python train.py --num_hidden_layers=9 --experts_per_token=4 --d_shared_expert=0 --routed_scale=1.0 --router_bias=true --lr_router=0.000842 --norm="rmsnorm" --norm_eps=1e-06 --learning_rate=0.00101 --beta1=0.9 --batch_tokens=[65536, 131072] --max_seq_len=1024
Below are experts of layer 2 (counted from 0) of a mixture-of-experts language model. Rows are named router (the router's row for the expert), gate (a neuron's input weights, with its number), up (a neuron's input weights, with its number), down (a neuron's output weights, with its number) and show model dimensions 0-255. Each number is 500 + 40 x the weight over its row's rms, rounded and kept within 0 to 999. Numbers have three digits each.
Before each expert's rows: a language model's description of what the expert responds to; "mostly gets" lists some tokens that are sent to it at least half of the time. This comes from a sample of Wikipedia text that the model never trained on.

# expert 47
Agent-noun suffixes. Word-final pieces forming nouns, especially er, or, in, on, ator, as in pitcher, trawler, voter, Ugrin.
mostly gets: " player", " agent", "ator", " den", "oser", "ein"
router:472601422451551580582513463410538561519550477521553514477481498460504483494525444548492494457595430517496444475500533568501469493559523512504516478520549580461531446540528566580566518521552460490514510503502462467522479548540484441487516538522492440482497492531504495439534494511530498572493429483523529487525532459475565540505490496490505454515556549468496557481469415492497483523544490471463548527517486460443558520503618506446508480410526465486434500568515455496508552524487517466492450486462509495471551497453553451474483467515522487546494450428531471529509508542509556518537560450451513491546406520509518499486477453545520508548511479483505494480549488571569564388502483529464425440513456465457508505545495513463497511469446508541416552434530525508495563476520442
gate2:500458463484502528501539513471539520506495594493500478521527440418554546524444474502486516478442510496502516452467488484496500509508435491448491567481530545501498483500512504630502491505523460484502499449517506379571571498492526486492463442477448513590566495514523501425509497553501516499538532447518451523527551478502497501371541498498468502491607489485468522466399474586566492503502480509530532520488492464423508501498435486485504506484503376498500479518533496501543484499451559499494463373501567557518497496500434534640488511507434493505501494423504471442499495517512504454507487448547499483495549502468503430478471500504492479450502464502482578541558505520492484517522474438500543480464476475485502535596492513436492504499507531387438409480501483451445459478504489
up2:516513540489498496509466471467478408466441498542501484543458501580476461499517505538529501524497563514469507557485511504503488525527560472575496457495503451493511503523501446381455531465502524536490465538501476549424477498503569529501566497527500497453408501432439522476474507428443522504504492572496530494467472513497453503513492527503568491552462502518494493515499429443476476497499533534501502489509511475551533517461545556532471498513501547518510502467472503498485529436497463528554502600492431423495499507403561473473557499509519461462466511620498514500584526516530501564468442616445495504468573497581454539495497500502562556580486549543500424494492522423499542494539556610514475496538460497562507439476455472532564563505498447517508555573536423512584545534537502
down2:508521406465570588546518481499501522508458384459497576521528549507510501452480536528442551520495516501553597543552520477451548494516447444520504407496457494425520528496449460410484555451491511495591497522467508555465502504501477538464486588478475511504411499523410490493500518474536533523549525516526469496418490521424564525520421512474507506412501501497526507500513504503498455515485509460489501502501491490443523490573481449529498496502455479512597500517521468505506522495479487491513551511501520462500496494458505479441562543496534567508492457516535519500429489394494521598448502507475447589550500512589517498486448536568499500511543476506502518549503439500540504510497608507494500499457547492530505482497590521496503523518582479568488599482483488492587572543488455
gate3:472508504499502520506453503435494403491424502516478489518498498533492500534506508526577500534517502530439481467513507469495494583482512465570499497453491500546512492497500566505519399532495482498522504506497487489504498500521484501501457566433517560467489482526641505494447465528502547553448557471523638498470504484551548490466494501506551502590431578509492638527516401445497456500501496501491543498505505493546536407564527516500604530459506609497465491459518509485517481500490498498499432460590502553513472477490400502522532497532484454444555567503434496453495394492498498461499499457496544543434502489506504462476519496468514595566440498504503576498514497530517501491486493498493490468507494496480420506547485496504539537509513510512478569527609567523506540500560539
up3:441537518497509520509518503420505488427486551468524479508509469523497497545540389529503517544538502517494506431499388507494448514401556491534495560496545547535490506521508502600498490496424507464516490535571472489504525501556488488498540578504499515499502520491535532490449493506436480514459526501540552484501500493603521498500457480481485458500505577494483658590492427485500463493461523510488531472581506465570531533521549506442519438500499530495418463502419514404456504520507513500494475501501497587497526435517440521524600505518536421482500505499401458476509429501506521446539497456501509520502540535510500429493504501479499498612460470513504546491524433582492574491529494483501479497456540488432449446504479553458549524490496480510461607505551496500528550490501517
down3:587565487574475477446445515513511472466495501604511450550484452506450460604511502487515495513483503543505474524505506485502490544490495470513475499535551528508491473463480509578526478506478503486514465552505580491514478483516459496517481407475491514518460471524471511453502532517501547407501528483439525465492541457539426499509493637482530501526490542486533605501510477442569506494502495494504499451502555507571476417519488451517542448436502501492499499531441461516581410637431538506450514479559458571499512500509521501502516499520501482447454494495528525519501510487502489503457476437497474602494530487451448520470496485401516522509504439504558591508462526436522500513518442542391389490539520527506552471504542538444504475501508518497460409501521493466503488489401487

# expert 17
Commas. Commas and comma-bearing tokens after numbers, names or clauses, as in 46,000, Hanover, NH, and December 4, 2022,.
mostly gets: ",", "),", "\",", ".,", ",\"", "},"
router:531546439434603644545508459417473586507518536495548485482466467493531503452461480507540531513498529562494505483495433521411556496530480475545520506545542498528539540604486495517592510502632532482516476518555419484576508564474492505522526460541456527476510486502523493482502491492490493595511480435559494538468514520529459548444478522535522483525553553408452513475491475435524487508521458476418515540522507532411574528562535512473485454515548488500506453508484493507489489502499560504528408498470552525499515516538527518551484564560527571542496475478527425492480454500555420462498513518465483503497549553503448498425479541546530512472518459486511546452489544558483539440479523481524489451465457426509492544471529502537473508483457486550465552516502560522550500521532532
gate2:487390568540480508495513508505565516452494477493456490522483511458498501497495502505477507464527435494507512528554481483453502516472510591572466482499499581522548496533477501495488534456479557553503532540532492485518465500517520571539537483506435520540500499536502498543508492461453527498497554501519507549462535515498454527498500420497523406413507459520493396443499500477507433567524498467508505545559595559472656500581483540521528524460544415516503489478474412471536453506485487476483460517486542429522489502478502491482423527437501505519500503497522505490484516532527479505468499489503496606493495404471499489508486478603533469489503506496493493513457366446473544389552484511501472572511500500491529513479512481509561568500501652526435505533502510519471596489499494
up2:497448478465507474441462492495487534423495482423498504489415505503578527459535405499490495503557494493492505510533501526500505460572501508492525501509500379497498502468498428500508504493505431320473437523495470531521456512504511500542506483498492499521455503496420548511501505501587526497508450480493461507586576492496573397465501514377505493515539497498500540541492460473497531478466497491524520496473638486564541500553521569499485502497439453492502484523408607497445483532498497496517500469501454494359500496522513454433453499501496491519392500531511494497505517471448512420579509481480500428481499541512464501493556519461494501470517444495493417449500510499476520512522577493480447502500514487504495500553587517501503503496497493499481497559495494428418489523486477
down2:512460510573473506463502493554499478581506469489582494477491514495466501493450449518530508510515456467444501509429493558502495490595522502497523597495474618500484526542500567524500444497444576505518543487451499536476618540553566466502491529528474488499566456486531569474509465496464523502532469516477521438461452588525476533498526489546516531480504487551506507441500486600516484545474500485464505369521402596489494463468449520459513496505493486504472528574507537546497503498511486501504465503501494413555536491509468423535489469450497542427496497441523502546494492500501399593509512516544576487490495483495589520572553485500522493491527494514498500526450460536590598494541494503530464488518494485500457512462422441464504576530488474481499527572496494547505482401487467
gate3:500522498592549540433507530502442538495547481469511417559485507501512514483474495500484445515446500500494423494510476466474500481499447509384507500493521496536538457469336529499506564538585495542498500501575426464490475500447507498521504481505500495520477505512498532502478525465435504498465436454457513493536503419440506500492498507528463524483498480496498485528498403507484550497492577530486502469501526490496496517445522503501402549426508519536502485504539506473494473565475532501470501497503503565428462514547494521552565502501464587581497551500468500556519501543500562457493632538505483495478490503535443464541572504495572581456465488500490475499499481539411480461498506517496529456472594515419615574450482526507551504513503464503419499501501502380547507533518557
up3:493503499414502499603509488488517443444497525550528499472475552498470561501504504500495506427541504496520609459506514508491462522500575504499491522527498457473447362498629523483595499504501472498502501499507529536464517419487495497450529508567482503471492497498500494499500484500502448480362472498510464499478509500496486463409496555473498424497517512550500465468487565497409476529507500592515484486511468523493500467490507470447521533517504406528422515505490489563505500500539411499577539535563502500534498534499514443463486491501492500499529435499504528496501545503511497500502500497411500504474426502465408604457412513451441492498505512501499579669491525510637485520522513521537500527497475471501503494490501519500497524499506501499499505449445443598489508463504499
down3:492461564504521489388483546383470530466502496501497477501486573526499508511509359511501536507416465508474494496483542499498384522496513507499505505499501502549439499520473538593461503533470490439488446505461550501499501515474518467458443472530520371536480520492528505500488527503515576443495605426545478534490549446397493523502483428446484505509495498473561403484510417490453564454446514500547565511448514468496511442501533497466506479443428542514552502513494551493509507494532562455506500555499500495477491477495495475524503463499507405493494510501445605404532434423432577489502503469497500485552526468501512495534508484552511551499516480592508501500513496524466537450501480460500438473509485560466494385490496542491504526503478546472530483499500495466529499482483572

# expert 16
Commas in lists. Commas after names, places or items in running text and citations, e.g. "Gyeongju,", "cholera,", plus en dashes in route tables.
mostly gets: "),", "\",", ".,", "',", ",", "},"
router:545579472400607600597483492443488606538472508554522503486459492516547469434433503522555501496508510525474481491497456495456542540497526491536521525524520540513536557592527518537570529483589525510485519517552421478563547571449523470528512521552489480463469529502515548470498469519463483568515474476534526472466513454504479530490516552538508554540501520409457461491476497407544485474571499456433540533516504509460530547560537504479468446498580528521500414520517526463538478519531545492485392521435512521477493529470529456520463558508521570571520440467468456487462500554507458458490501455500463527509529536506446498447445529532507492481518466493528569475516540538476564423476486451473462445459471490512484584515512456557486513472441446586480530493460518517540522502503484
gate1:532490509605558497441365644508414499531505499514487519510480487499503500503516500491500495539468495482427275544509498471464498520501414488501564496444559563499415507527496501504484500515511452492541504503494495502528524477533549511503504479498500494481493499497500502465455585501499500536538483510435506496588535450477489500550499512509542501522476459510500500501501502495504501503495550488497493494458562578486507502500458461462498501543496538526515415495569488495438499527478504446479579499571532427483478511471537567490500500498533506486521589539566480532480562519490530502560529486533501488550485563569657411511563503445502534500496540500483547485492463469535504445468489501498515468531500545386494484509571494501485559504461485482460500486449487521509554491495519
up1:496505509456387475545536447502550499482504456400472496506467521508528525499475500516535512509560468497554620486500520574572514457499602501464450504510443470502521494448591562499441505508495591546451457498507560556433505506481466473392495529498506457483517501492573565503514430497506480392469580490516494504436466511506523477527465471446448501431511497526527544524499498501494533493473497460506504480509497499666468499504519496619497521466482482503508531501507565472500503428514496502584489511500482523494507497509453471499501499502472483502491492491491503462543451516507506499396437468484499437443502358433451605498456502492492464532500482499504499489507546502502500600586503570510486532497500483534439516507417519499529493483523516507554485526498495516489487503488463
down1:506494497561526508491467476404492544546515499537498500506510496553545478482520479506501504509473498469463499485505502506497465430495492513517620507488505497442567481500460503496518519492503491491496446506466543548583489429506572459502501490495500492481411504573516500486442496528437490443486516501545498485497501486383556499509441513505518500539505501512545487485494468503555535461499497505504504500491501508509525372475514448496519483492533507501505431586455533504486651500476519498462489438523498427475576520479434507485525363467499430506500499478427637494499503568509502553468512557560499475631500500456498512560493510500479499501533524581510553501499554492503565528513501401491533512612615479452495464484522480474408501463500568479501532448501481468532469484498520
gate2:531497504445508548501496495517509561506552502479481638463507413501486503571498500529512545481545508502547532516409494534542521452509436500607495499502485513501502494500505500499498541361565502534497489553504492480530525502555507568455473492507544481498498500569499499460509510503536546502527502523555531493498469501500595506422493522494521485498528523528500533497436499500498380497493493495517520489498434508498506476497501500568500457538496509497506418469510542430528497504566460502610495508408500447502494492496545495497462502597494435453478500440460503471515501457538501572520500490432499547493499382493472595504485454501497534493495525501483498535492482590450509518508565488428492495546554516614498481520531439526510443427419518548500507450575451520515382491528568
up2:517521500494507553480493494546525594474544467493461557429515428504499508541479500499560559473557503503559498524452473520525514437562432509557497502508506513500503488505517492491501525428573511507501500498511463501551527552533501561446523483501512497502498502543545522481563514497548525530521498497556557473500489499507540499469495503431527465497547510519492503500473498522493439505473502501527511488497505550495560505501555517553510448493505485491501385448521530412495433506533489570572487501459502432423481508497514519409430504514495489486441500426460503434521509401515459533491557474431500569537504397501488525484452459490497550470458510472476498510500431620405538533493555500432492455531578524518499422504626447526501468484385495549446516502565427533409431541514533
down2:498517441479496506526486426493548491515458502456480503523369498499488492476449523503527624501497546494572495417477526481475585541364505500462508497518542540501544496464494524472482584496442499468536496499502453499501440506429417508505487489494497505478498628500470509501524561492486467501525471544471522482524471487542475526464438486572513507464507511502472497475469473485612502508497529468462454473502513529505488510505500470520558552559520485478380498407471475440578483522501504437505451481500515567512508449445480500470600511577525533578474521526499498490448502522520539536452475495498500499501563504492504499534527542496459484506477492449501495382488502464440442583503432545497632495488543483501533522496466563530516498427571419529502533509542543504501490498477499